From a checkpoint of a small mixture-of-experts model trained on Wikipedia.
Experts: 64 experts in each of 14 layers, 2 picks a token, a sigmoid router.
Training: a variant of SOAP for the experts, 293M tokens, 6468 steps.
Below are experts of layer 10 (counted from 0) of a mixture-of-experts language model. Rows are named router (the router's row for the expert), down (a neuron's output weights, with its number) and show model dimensions 120-159. Each number is 500 + 25 x the weight over its row's rms, rounded and kept within 0 to 999. Numbers have three digits each.
After each expert's rows: a language model's description of what the expert responds to. This comes from a sample of Wikipedia text that the model never trained on.

# expert 53
router:515516480527493546476537522524518467502514513502483474553511527533512507490484541522488497499510531521500451478453531532
down0:503499503517488489477472517502480579502489504498499474462522519514504483522517460470460527486492507499519497511498479528
down1:451499485453496519532478502484512502473548508513535476516488475488502495494532503499531521497474482521478482473529534500
down2:455525473528522502537504470521477570517504473465495493525466526535504499502486472524496459532521504486496473488531484495
down3:549478468493504467510510477462491498535510528453488505503546523516506504524498464496505503476549477502529499500542502496
down4:480496517519526452515529531518507512499516518533499478465466524534489448521451529544513513510474491536528523502506512472
down5:511504532501506556448468517508514459480489532507493473497514487503506521467512520499526506489470479486462495526491508487
down6:499464520479490511503514476516533465503536500461529486502498506484512491465520527461523535493502475523502497547494503525
down7:509459499531515505527501545520486451515518537513487527453534498454483487495522496483495472467498519514533489471473493551
down8:508531510470529487522516469472479530526498499517536501525520487541506513497526497521545455514523494511492474455472483481
down9:519490496422560530518500523459519520462478477525507528538507474531547515445544515526501477512473481525498488506456519514
down10:532494471477501491466519472552472483487478517477456531457452513486491494516514482485490512467515497510527538517490485514
down11:500457534496498491505465547498450486504510526533483499555504496500508510470521457480523526508491550486513502475522505537
down12:508511504501531478485468461467488509518497486491515454502523456498515490548494518475497515498501494487504509511506494500
down13:536493534478549506489526524481491451496504474524479559475500522487516500494548512486533503493442518487504488544466496454
down14:522493503514484534524495494519466490467505525543506497498528494486494500493523490476477519519545444487530486489483464503
down15:522475483502520452464508521506503551492488551555473479542485473492510512485464495531531499523539516513506513530507473531
down16:526501507492483508524488549489530503462497519465439499443493527509495512511522505487453508478497517484459501491463499504
down17:473508492504518480536507492509500503507525485477493470537460478487537481527448494532521461510507525519467498499557489533
down18:540500477510522470481507467464521529418470490478504485511463492531484500551502441482468494478467511501528513476501498517
down19:499511480493451486503469479485464532514471451496477526549487504520497458491505490489524473462512464539513537500530499524
down20:489494521489483509518511513484523445481504480479477565503533500506497520523500496472496508500482530473467505501494518482
down21:515511480524525443501490511537506573473517503501509519488453510521533433530495481478466546472503494512496461481495443535
down22:498510502496488516535507505529507426526496569517508518470511504499519522489530529515434505482511462524502479478480524504
down23:509495484474506465486510502504475487514516440456474507502482500471502495509478480469487534507513489524518471521482506519
down24:488504494530502513513478502520505508505530506501480486486484502523506521513514494458475533464512489534523529528535443511
down25:498510487461497516505524485492477502490504508493549446497512487505468458508469480531504495478504484522493500512470498461
down26:495496483471508524449489502515448502552478495476484471512526464525492516488504516510502514485536479523517514465523525521
down27:471521519512525528509520537532487448519516520511487463500486493499493492525465469500485531542531570460527468516497504495
down28:494495502516468486481497507516485493470485604515458484480520505483472516497432486507479514528511481467494520477520465458
down29:510530492539472483531525425531509551492530455468517465478469494537495525536515523493472450492470483511518537491487530499
down30:488524487508486494497507508475548494461484490477499477493488515511492460492479499499498505477457506518522493531485497535
down31:506542506486488474493504494496492480478498487519504452496535474522439452500548483498511502493452521524524471515492528474
down32:437523517505464498498485493527498510531520503533509547514469534502453474483482477495487530499461477531508519470510479500
down33:494450468453511519548489484465533468481485507510455485507492537500499524506478503496494527510493552478522520529522504496
down34:514507503539535519514499577490490488508493494510507555549491517502481490477504539499489495506525515521492436487524457514
down35:461469498475530478482487501482488464536508513487484561460467532507465510482504512492486524545499553509506505468461541510
down36:520481509432501528545495497447554497519487511522531516524480461523519514501491531524538512503483495503486505530472504449
down37:526501504487521495501503479519497527497558521517542492528515497488511479512517462470558501507540510538485447453505501493
down38:523551502517467468531515480506479513491435516518458548481486454536472504528492476476514469466544532495510529492474508500
down39:508483504515502499482509470541528493505508501478487514478466530463511484512553515500490503484481477514469514506544490561
down40:485555523473494495531513480497503434489499497507522510530523492525498529507518471488489515498480507522493487490471490447
down41:462532496521505476495496511502493530470477518501496487529544514491566517521467432455476539525480473518492504540487447490
down42:502495512517486501511493540500484535499516492502459507497507508516512477495534478476515493481499473502490481460506523489
down43:523514543489532521490508463491541401500490461540504545515492504516467484509552480445483499464460537483515524513435509489
down44:497505532505496508496503482483471554493533456506469482515508499537506493524505504458498539547496514448521493525468475485
down45:528518489481484511483490519480497514515514514518486500513495493497476504497551484492484481474523497508467468517429466509
down46:504520470524517479538487461474544497489469503485523516537509490505509502512513491534507478517486505517497499503500510489
down47:500527504492528498478499493529498510511528507518509493480468527521541481528457524528487501529502472484501506553421505470
down48:497463481497509511496521490474485509506527491474496470504509497514494545506516509492509545468543490503547535497495468496
Table row starts

# expert 43
router:459519466548479525509513538536491472468525522498470496512487539511543531490482499539506506508492547502530459488483504475
down0:460515480507473522491540498495459491484464494551502482455533526526468495480501481477467517465514544554529510485538482492
down1:523474476503472488522530495465527503489562475516507456518513518570500505518505530444555525482476529479513480475500507475
down2:487517533536489472538523520556510495543465445448493503501485533509479446485473500474502455531528501517516532472466512494
down3:473507499480491481527490501537518493501514494439464488503449463486483512473498471504487502518508510487522475447509449509
down4:470492509479501498522487514522496450490533516487477537484505455504521493495498507469581513462494546484517481509483464496
down5:523473523497484513496495529468500515469516507504502521524505562500429514497469549498543500502494529539488530533549487468
down6:524512490493518468513450520439501506496515505523540504486508513517482455524523448482506513500519465555500548493497490460
down7:514509529478491487495511542546503532493532503479484481481519469544514512501528525490504534474495483487503473497519522498
down8:527480543511506497524504502483510512525516509480498526466505541529481461502511486506505535519527501459523448504508517446
down9:488506507486489500500506522520448485495477513479503508526501520490516520479505475517458489502472475461490541510503487507
down10:463506486490489484485460500480492531459510518499534479506499488525520488517542521497459457535496483542502514492493510477
down11:470520484504488506556537510514481481515559530531477474458515512509551496470500477501487495451503490500473480492506536499
down12:489498525528547484458510524498516514492472505467477509494538491484475481535505544509543526494456537479520502484543510498
down13:530456501489487540478512509472522512433545513504491525523516485478493485488508471495483487532516501512498520508522483474
down14:465499520477521520489496481499454496546523504497513514529486504545524493477516537499537510492514501513478468515480517475
down15:542503516481494485484512494496458463489448500502486506459545486505475504519508519463534483511453513492491485492489507506
down16:547497507515494527487515521522458507515540470494525513488463500476524517511521508566509486538506479455468502500491531509
down17:480514555536503474477509508437500537493452490486470452483508527459495489517497528525513501478472529527516499536509532497
down18:531528483512478499525535514463545496515564494489465483522468500510481491462438514503523518530516508519474488471538508497
down19:529466519486523498517494452486452469479490461490516530481532494537506467501507497516472485488481499521527508498513533510
down20:486520448502498498478478509512499467517485513455564506507490502551504469499518475482470464505507507490517507485461524485
down21:486496496531517469495522504530525493498535509512490500493496462517491465491475521513450506506470540490537487459504456486
down22:482486526519501506475486480487515444486469492544457492485531517473494462541478504481467481464470507485476528547473509513
down23:486478532503512494500440484503510503502468532523485487504512497499497459507525492502539503531548475532484510490480489506
down24:486529521489478501490502547567499461498517506495471558491473543499504485481457502475535491507499501461474531526485525513
down25:453515466503466516514482513510481494518530473505478492508503476492552490511500514533476470478499519506492490513507504460
down26:491500515509450534502511529531456416490484508462491482511495494497520489494474456476489511528534524495485537475508481531
down27:487474538481482494508477504515516484477511524453464497509552512536528503519472539504528496516513491489512517516535501532
down28:510526529504482482494494495430481488520487507543490477488485452526471513539496523507530498498479477482501474445490498459
down29:496523490482485488518514475519486480494536521504509419454541535532562501503513514511492519499530494532461476501502531487
down30:494515493521516496497489537467523540519517491525495502466493489541489479553486481461535517517464487477518459528541494481
down31:508488497509516465461521469516475436520512470480511509527477470520486486496485475508517498507478531538444452498517455507
down32:501542447488482495536512487467477486499510538518503514487533486518518535460507502500470526489541459521522488488483497469
down33:513503469463467470533503516480491481510545505526531490511495499529516503505506509477504484509498493503511497477528502484
down34:479477532524489520499544516489501508515470443472544486530461431506462495509510518504495515512475507562517443455513482489
down35:497482471528527506446513514500510451490469457522500485500491485521488466514518489480491495535434494545513476487486533515
down36:509515509526492519512511529495517479488526474499520508534447501534507511479491505493506464493449493484534485516498516550
down37:504476498498525509490485461489470476456496443457499526500488523480548484526495538478470472496532511512487523475487489467
down38:500540514523482444543521511496500522526457503482531467503498539507514543478512511498534499511488541495501520506500512496
down39:482498501547487527479501506499545519507534501536543502534463479481533470495484505547464501508514481511518508520469493529
down40:483544506501474506504510545529516543553526482514502523519464513531494531525490490502547491472508521461478513482473519469
down41:463531447472523502505481526518466459480489518528515525515522470557512522525528453496510494509479502514511477478464459505
down42:525499528485484509524507487457502521467466513499548479498490471462536515499492505492501498519509480550499501525467494485
down43:516534541484530531513485482495511550504451453509511501509502480465450539552482511506522501531527465475537482531474510515
down44:480486520520490493512494505542532496517516525492493518527520482488505477460464509491473563513493489547500506530512504518
down45:470513540499554482528512481522498477500496455476499548500498468556492491445490527499484505506513529503503445471500477473
down46:502534472492529489518480520479533556461503495511539479457530517524490486489550473522482526481531536507446508536482530513
down47:528491505498545473520511465474509523490506480504509496506486463515506564534504480502503508492496513488526511518497487521
down48:504485484443498463510514482492490481471456526499499490475495530562500526484512503477548505451494473513496472461480457455
Table column separators

# expert 8
router:516514471479496553510529492517516515501533524508474452495528520514493500489514510517481491537539506508510497489460469483
down0:525494528521494493497460484500455506449472514508488496513485494484496507541551517495504551483545504529466493528486482505
down1:487494476507544504551507497496502508530516503523484563464494486511459529533516491488459547490485451511534517511456492502
down2:490506528443481466515481527487474478498468535556511514479504503530536444461483516522475499502501529565498492482510486490
down3:470515457526460529517501522498487517516513503505532482462475455518464520511536535517512510523477515574497483531515453554
down4:513491502514530534498530517506500518487476502502528488437485486501474516514526511511486522480538526483505529515504497481
down5:484475546490502489515511497498530478487477502503524486507483530462517508519510485554504500508486563445533532491501494490
down6:523526467505546491509510519537501470500488488521530493480518516484494507487529514528511518501519506461544513530488475495
down7:472492495497499518516486514531503476473508473534513518482513523547446536478492513487499532499517488528550487528460460519
down8:501489505487523513486505528494489503538508497508521462469504520512455518492552485438504549498542521482493443528527471555
down9:458542522502512502546495490540500513509548509519454517566487540491523553516479488456474491517524560529456507498496508498
down10:528504479549525500484490488552506497524510542488450479504508477498537492520482505490501483472517499451555508521502513521
down11:519492509478513512508552496502465526509467498489559488528472476478485528498499478533539489529489518486553454492496494499
down12:468504518471532486523511468511512478472495499530494515530486469442493484507466499473509471519483456472521478469478472509
down13:514492500514514479489512499492520508506506474494530483505510529556485528539497505527468488513499523498508526502469481490
down14:522489507485465561530509516507448473508515490521476467512541542505468520524540490532480520527473479524481473471519511455
down15:482480519515502545524510504514505475509532477526505506451544514499501515533547495477457492509500487498456470478462497486
down16:476500495518488518496468517470516490488481508527476504479543454511479509572502519524467482463492511522499522492460482494
down17:511500463511517520496538497473507536526504489474538458457525514536449495474495497486485457546503487513556530531506481491
down18:519472481492472500480480454471519518513543489474533479511502478472486498505555504495527543489450454550474524521507487522
down19:496505534514508533546498485480486530517530473466502499474480509489513501463540453460489471496458513504516503526480494507
down20:494492504467556503491475519502482486471504527487488469500501469471490527480468519517498525458529560490492510507495510467
down21:513528524483488503517462483466502494583550544493496514503478496535490460510476480502472482516491469502523478508502522477
down22:488539485545477445470502520510483501479493478493469503494547517447524487537505507504491487520491501555505509463451489516
down23:528489506541492511488511492517528528462476526478495476526529484527519477518514478540509456470475504548507491532500476516
down24:519519532513493492501501505510526511512511495511495531476488531452460487450482508488479505522487473496532494504466483517
down25:460478498452494522517549513525526492481542508532501549491508468483506474543481482522529505495501449502510500470483504480
down26:478508523539498540522506484482499514531574533507512472467539519543519524527501496497508490502489526476482565530518480491
down27:473511508481503471488512485509452490534530474476481450477497501467490471474513456453524479500539472484527507485476534493
down28:543513485537492553498465499511471489492463532466506516511507478500498487484505501515517467502514513512488495527527545489
down29:501485463510478530525521463499492485473530512523480431487495513464499472517562491535531484523517516572435483532495469541
down30:470541485485549512463503485479480485484524480494500495479471518521540545516436488508513496519527541451484506468512497445
down31:452519517527488503507477489458481484541482501537523512534529524504546503539559497511456503537504503508500464505515520480
down32:480469492531497503499486484524505542463499489510468482485513480535501520521469531509510436464471510483552484524497492543
down33:514454516520467467499460514506497532497524454516500481480487490511513492521499515450528491512489443448538485497434479527
down34:521475501512500488525526502517509465502523497518496456510480530463507445504505538463519563464503506490448521491476489514
down35:510509494475544472521492483491504495537492514510518535516454501463571492524546451555507490502530504502513504510517519483
down36:504511513512474525500490526568489499488535510453486506511476507488458528464483471492486500543506485472498461506530541451
down37:508510506491516554503527457518487500506515490512515514495524485465504510529482517472503508502514460506469485497507444458
down38:494519588489462520485516518495489469538507565467504508490502469509500470485440540507538505503525475520517561488534490489
down39:502508507497484465459499478506507509507503479512480479507505517516489463510497482492480506538490454506492495509452462491
down40:529499490465530475492463482496537486510472493522547476531501569520499485523491506488475469497460470493517456566512445485
down41:500478461495506492484501482504499502478481497509473458479548468512473492482509498486483468491479518522458476530527482476
down42:482505499514511482481493526513470528487506525532532511489533515492513517503523487505556495457530531447461491463456510511
down43:523510454499458494541526489516505526503517513476495504525427474534470482494506497497498452543513511539534491528508460477
down44:498510513527528523499483502520508496507543490501522453490539512501480517511474510542480503467490453502537507501497478506
down45:508454484484497496466494489470516489492502489529465508552518501506514524492462523515501501475473477513463479458489520526
down46:510467502488511501519505504526475471498492525548500490538523482476467523497518508537518495448511476524490472501461510471
down47:478512511511478509579494468512546530524483526532482519493476474512524473563547474497506509500498532520509483503479493525
down48:519539470545476487496515498496470523514483490492504532499516520537505502428519485481481552546549516507500509492495505468
Infobox and table labels

# expert 49
router:484505531513499515488532513514524501466521539492476485485508510542507542475449506566496508496547530506511484502434488496
down0:483476512488512488507494478513518473491484481470530455474512509479477462506513518527482478542494447499477518496513469538
down1:472495531450503529532552459468526553529472502471475471521515491466477466497496492496538477511517465484517457486506453500
down2:491508485500507487465534538491490488514475492485478498473474514515547478520558530509488526575520465438509529481507501534
down3:514547477526505506514503525461532503514505488528519537467536550486512467468476492494524506463480527471558473482489484486
down4:502463451514500525484470533506495500556470453489499497499572484537471517515516507469488461514492514527513490549462500504
down5:505505511507515498481444557501472541474519451541513520500499490523479500504516498496516455507513515475514476505473493501
down6:508480537489511482479494517534507435442531469519497493500442502527483523494526497485468471484485548493487531463520497491
down7:498475457479466486506541506503507458473479513481504514507464530533481492491498546520494538486492497473482495520513468521
down8:540509492490461476539494477519499447472543497543476497537528512529449510477491519494479509501507509527481493524469533529
down9:468531502509492453497552490547501544506495501492530507490468481513538506538500532518458570502547492522454492487521497555
down10:499507504533512497480481505560510485453523470505517516508510486482426517515504501507470502475519470538466546502543526492
down11:501475471493507484487508534536497500491523486535457509545479539526543493496493490504473489520485520533478526489509500513
down12:480502484535492493522481524531515486512544504497502509517494534457521532463502503455476495516499520506505481467471480527
down13:513473453521501528512467516528499511500538513453540494511532511469527511513490537511498477531509482520518496506534512500
down14:520514477542503501491475530504462475483510493466538502485479539531532511471493501507479489518481486520504537484517535480
down15:478499472507529482475484466453512506487498482520477511505554450518477523508524496441461521490441488518483522532500477518
down16:531468516467482525525547493492530526513498475495511508529531472490508493520496471457460513479517496475468482487431503517
down17:509483488518559512458540516497507517484467457468477490477471514534493497504463506473427546497524514462443506547514498493
down18:460529479528551531463451457517531517475463463487497507493504542489522468503501493481504496503524518444514500521501499473
down19:473475476505517529483526507476491477474478527471436504428511448542513483528508491495476534509472511502502534549476493507
down20:490470519480501495506519511511474492521461560524471468474535505480501526520490491534503517531491467531519484549496486528
down21:503495491487505478444509511463503485490549497495521515510533530517514471486523504487493489499495489479494496463487513494
down22:502522557460504506530526501465540508510471487475465464492495492476498510497476458503544456479485508492531491501475512480
down23:481524505516520511490544525498529528486453510505483561472495467493526525530463438488492501491483526497522476476455509491
down24:517511521484479511485505511561456513462505493484503493539496465534490501462480482501440512455480521540482500488499499477
down25:522537476484451498482511531517494534539492511461474523486493506518484485503484482527536493547483525467516466486533519473
down26:508484500541520503444500507485522512440530479490485481555485523536531481500534498497475506489512556492479519475504532445
down27:480524479512449497508510482508462436524464539510486460452516514476514513448513525514521509492523476500524502511522497479
down28:493512462507547575487504495463522484494495536502483504517533490511494520502500469489485480470513502492487481512524463480
down29:485544469495531524481489536528504494510499537529518539554493541544547472487474556491474540474545467523460492501460528490
down30:496562500497518495499486489459511450482520517466494468504497523518488499522472459516547504521470494461503504495535497455
down31:500506499512518497468552547498510462498465501502480500521487486505513502478536518519490518490518500531481549489536540504
down32:513498464492500560489459471472483521511504521485549513546513523523547496506511492528437496496513478503492484513510548468
down33:497454561508503509492536515499502518494461511492516470467521489524479520482479513508498531505465503487543538533492482493
down34:518468476475500470467522495502464497505483485514497487514466544549498497481513498507517504558527476515445504517529498524
down35:496544522457454474471487508476531512525507511494461519482506495498534489545433473486511541472530475498493448460526539519
down36:497528516512488467478496563560472513471542488496485516493530488526516523503508453471509554457463505509477530495459479492
down37:511527466499437507508436480496469444443502545487468459477476500499475488515490487499489507526495480493478488520504493492
down38:503465507481462466535487508496505475483488520570491501505443535477506502485519532490513506475498489515489472501533489542
down39:538550477511511508551465519444506474469493511506537460515567529539491484494451474504508481521526491514507462506476497496
down40:503525493468479493496504480438510545496493491512466545468489483529509504492485484503513508501480495477522489540424517514
down41:524489538514504454507504489474536478490484492491503530530458504459489511538507501509491495546504474509494473520525492464
down42:503501532499477444490520529570508538508526477511501531449487486480488500463521471475512494532475491509504520531513456536
down43:487512499535465563470512538521477513495521478516462535470509504484486493495511478505503489487539486460503511517487558490
down44:481496512484494492555533479482513508517471528519496460495488496513542537507495454498556508496498503556502508466464527564
down45:543472475472523538533515545511480505479473520516493480535554476519497530494504488485511499550501518485473516528442517517
down46:500512506469509459471508499489476476476512523510477502428490487542520510522487484503497495476459509473515506492499551519
down47:497531520498514526508463518471543499454504524475459506477514460472507477510517462480568464440514527493499471489509522510
down48:497506485460477517517449511486493498456486543517485504487509533535516490533483462474496559539546518522525480518521475523
Abstract noun stems

# expert 45
router:509536470521478504438505541547489515472499506487485491523483559535512513469487484556508473498484510556530488519491492550
down0:520499517525501490485515490537499540479517457552491497437502500530491468494520497455524534479482519450457509490505540495
down1:509489452506487495506525511487515491503511478514540487468492506469437530504505494436478512511488451504531506493490518514
down2:507518492471512479516546512494542483511461531515507501513518467459476519505498496534484518525482461521502486475472508511
down3:458474535498498481543521503457540515522502500504485486527478479425499472524535515486491497529459497506555527523491506435
down4:483513505497504497513474510501521497541449432504462510499498457472470491513500454520504525479518478525458499508476487505
down5:495518510526499507493502500541473486460502472465475514451486500505512470515521505519477569493545493521507507525462496491
down6:487481511514490484476466503494461457498499478464510497495522488507482501488486464480516483525453473484544533490520509515
down7:509547480500490467503499499475518512469531488508501506493498550516463514480498542451499481533523475490538536518488543544
down8:522507483491472501487509490455511499474481484525486457503501497506507534483523471499530469484539542492507488490474511513
down9:494513532475486513484510476505469497505463523433516467467487509560456488512504504543504471516537513509483547517490544493
down10:495515484472535532530505449509513477493528517477480498504512472511490519518505484523515485481480526493484495521539465472
down11:510502513446518481527535462505504507483534499490476482512482495481486479495510491541507537480464487517466514533523474455
down12:483494507467533444455493496527530525475478473494493523500502514453479485474473489519547459483489540489509499483535529491
down13:513471499488477512485527518528483517512478504484455509494495504447519526549538492488526474507525516534466487493485515492
down14:526461529487476486509511480531485486468502467491481542526458504514494451500497507547527466504454482490546499509477507493
down15:523536498530490487478512540511504520529526496523542503477521486522477491510519524518512554505521496442472505526528449548
down16:519517459485527466510506490518501492498486480491531535507502477491489482544467498508487520534505537557474504486500520428
down17:511485508489508484514519485508509496529505484454534487503489515455508492521535465539495517570487476540502519486521524433
down18:497478515534481480510495520516485504505528500509491542468562475474542502534526506497516505473489500476458473489486490551
down19:474440457542496525524480492530560487513513537489487522490524476482547498487481525481484507468503524504470457470481502518
down20:463498518463544494496540489505466540506522470500539457503462520521473493490480468459543526505512523489490529500524527487
down21:535501457501509477505508504495534468552537507475445500534454459517585487497486510531480506467488548490481486499501498460
down22:523476534528495513509495480489537498505486502489531500460447485498556520497518490520493506539504477494534505474490515497
down23:529507496462504484476494495474492513527517520483485515482475455527561518531534518513460532474529513473479557471536494472
down24:509483516526506527496481508526521497510538495465485496488447516522541479484444504460511540480494520490515459511541524469
down25:483514512453519509461513503487494485485482465449503474442510475465462447496534522567496514526507480536550501494491504471
down26:486486507541474495496517506504527470474449542484471482515483494506485531547484471509460510507483533493550503530482433477
down27:491453498475480490503480517571487511464493472485448495445527497505480519489523508527516522468509522468457486479440504534
down28:493473547508496478478520516511490477529453495503473510466519484497508521468525487490534510514486503517467491507502483543
down29:489559526481516505510486521488446452520491503508516452520547514485524539505470512514475500509510501451513544540521490515
down30:518470489525529503529552524469506460529484510516497494504473484490537529516546451526454483508470543475492528500517462471
down31:508525495493503530485473482487533517544541479475516498510475477489486460492509493496540541461560478456494483473505525501
down32:471489476501468433501493527529523487474498443479506515503465461492497492470501560503498488483527521537474482484488469466
down33:528546498509505463487501499478512483506490498476496483497524477515532501470508493532529493544453460506543543440486492487
down34:507511563470493454489549482499489507471525516526532523518533481517479526507519469445493462536497483495473494492494449485
down35:535523528526487502503497472491470479523513489501508490527511511516487472498476512473467503477463488468507508500485478500
down36:551517474502487505478536540465501479484512510504496481509483499491507499529519504437449494482513486491494458503471500493
down37:524479453538498474498469524516481478532532489519528497495540485517510516484502531487500503491492487482514524435468537505
down38:528486513437504518468507472490523538529522463531466532483493476499495492494502508496528534503443523496512471513518482507
down39:510504471495490471502488519514516461480541516477487481502518481479497520490512506552472507491461504489518495498493480506
down40:503481486545490501530507478496512476489554509495487539540481419511549470516499547497496477524474462516524445515495509505
down41:495484488534513498459499469521496481556497502500492534499501533495518501500467427488505507509488520495486495516525475493
down42:536468526474485473472531533488511521546529467478516515516491495478488474520481453550526451493498493519504486495478546500
down43:488515525483532509488531530524491516496471520474492518450511476488509498510509502541465495472468498515515489457531524508
down44:487487507480500499513480448464544510527552472497504489513550498507445529487497497442464533491501501497519508487535471534
down45:539528527495515479503530519486520491510532518492569519476548523507547514475497516496519474562506453524491552516457473465
down46:451511480478548455571486477531457512446485508456553490536502516511506495482514530476562503490488498473490532531500482525
down47:512498502490496531485523482502463484491503523441493481459494518474537515540520499533484491480493522492453462546493501551
down48:507500538498501459560505520482493505449494518517589495494505497519467510491529494574494482547515494512525506529520470481
Articles and determiners

# expert 13
router:496534492521509520478496500544480535469543525531482444525501525515538499487510505555447489515509486529465524485487500537
down0:498486507498524515487519487543515519553545540543494518507514466538476505519512483492506497517508457475490502494477521509
down1:466489471479478514521532469510521497504517509509523511474440490520480460507501511531492512475523536497462482499512515507
down2:485507518530521448474476546509491517514519515485501505501513469508482483515521474503537529509525498522510511491469523510
down3:456507532528513484533533534513493492551515543482524540511501513513485495477498440535500466490465486544486494484519471515
down4:532493449551528483503482476495497449468527460463477486448536497511525502486477510503486514491509500459469489477516512529
down5:535501477433536493466485507489489496521498501486511474502522485449526447494483485519512441507495501475496520475511511508
down6:502514514495517464437478485472468516530565485517511480494520553508527522517533503538497511501511497502484493499503484519
down7:518541525506483512527473514504485470505472534484480493487534508505528517470508443475478472512493517486537529465489512517
down8:479470467472477490451516464489539527511503486503521451465508500551517468521497515486507503553451522420508531536505479516
down9:481509461488514499492502462479550500511482494493504534519496469495502500535452533472508514437531496461510530469490467499
down10:465540464488492488477495484527532488471451527522472520508464487474471482484486508523519532474454509479536500515463477502
down11:491517527507504518541509534477503521525503496522522530466490492516491479522486545467528496485492459462510521551523502509
down12:511530493497493487515447510482467503482499495535502448489476533499544497513485470513471530505470499514502475471497508502
down13:483536490476453448452486469466519539489456489476508518481448555457517467493503490506516515478543503492519507477483522478
down14:554525482489488494504501464499516557498529528530483504550547445522510485506501509539467484470482488464458482494477471527
down15:479484505520494486472521497484509522474525452540484475572520450515543487503458529524486490487499530533467476505479501527
down16:502521519489468548512517503497513473498472464499485521470490516497500484481506446504497504515467487488469521541518482473
down17:491522527483506480506498513479493526545545497514514481515459474527510442523481486533500513467490490510497498456530529490
down18:515505494506482497491475483482477513507467417463459489521544523484495484505492487517459498473484512481476469498496511506
down19:515512494544499520484478512501465527442469496503539476533486540530503451498551483474531515506469518548543524501511470514
down20:489497491514516444498524535510524523534520504473519517491501520533529495514523522488491507517502499511463536526496516517
down21:509486529507503513458474510516529536507485486469477468489488484472522489504512528515516526516477503509495511490511519500
down22:533567505484513496522498472487478557485503541512512450497464524493516490493500497495521468494470468531503468541504521524
down23:503503527515508551489494437530500565517492494491490489511497550535483502509509467533495489534500483490487472493516505469
down24:523490535556476515515487519496473536470486514448477475542497521543475541514493507494487489472517470529492513496459504473
down25:479477479516494502504509493533539483470471483458497502520507557501514507512474512508560535498496525473509481501517506524
down26:499431497461499575548512510546513499487492516554479541501467448450479513492511508517490475491502471509493490496487491501
down27:480477524461513505502525478510503485501494505493496508501508460522475466520485518479481476517538479503501492528502543511
down28:492455499469522502521491510536501463483545513521489494488479494474453528528479532527475532477487527505530511473530501521
down29:498547500504487493508483496454485523507530474554499470498539509483528527468501488470502532516511460491501523495505485529
down30:481472475511556513495530517489464475509541517546492512451480465523481537515540518522509516476486465498487513514522506543
down31:515516488538475479495535466490547489504490534495500487500486499509511414484485474483498453505537500481474503468507517494
down32:525464477503506469487508472499490530505513486459497510496521509515514521535486505502479466483521504480458513472511489525
down33:529458514539481504523485502517457488486472497452500489491433557530486518450511501509502526545474475505467461482487536519
down34:540560512483534494534465526441514481521481516512503512498535482533512511476481515483495421505490484475512462490490505494
down35:474490488496516504503514516508498445512471502511476519496496506497497476520498509544494491522460492468499523499534481473
down36:489500468490470462504489482478490495507514520503458496538489486482548475501462519487513469510460513482509444483455521542
down37:502487518506472497521491489507549499491480487451504560535506500499503513482451472441494436522515489485530513489516486465
down38:483498500480504497478539483547490493573433528491513535520545489499499504511520514506491504491497511504509468543470513478
down39:509495541490533482471462503468501488512534484489472517475492523474508529471490473506532470485500501552493460510492480486
down40:510504521510508532510498490522505536494451510488525523505525520470464507491539479539498512460500529452540475513537565489
down41:505550510492550506517476559476507473494517463491535509461510532482533487512507543517488513460519494507478487473531516502
down42:493487488500534492565518518507491449497513531489570490509516474480513523472495487494465468476474532422509523543517523517
down43:522503459502461494536484482499492507534519524523489459494464467492473495495492522521481512491507514468478493435511499529
down44:450509487523475466486515585522543445526523505507525516505521432481538502450530482492529499516478522517482498497507504488
down45:528536537474482505535459487515490509497469524474523458439467534468517510518499502483457505497513480489517493515533501489
down46:496501516487494477461503480480479499488502530489486534503509473527552525496518494514492483504474530562482466504522489469
down47:461516533527476522472473510513518475530453515491494535479473533452468496480508532500519509507510484491528519520514518492
down48:529525521469492498490518497491470468503515543511490454484517464492519500487486495511449489524462476485468493499493497539
Month names in dates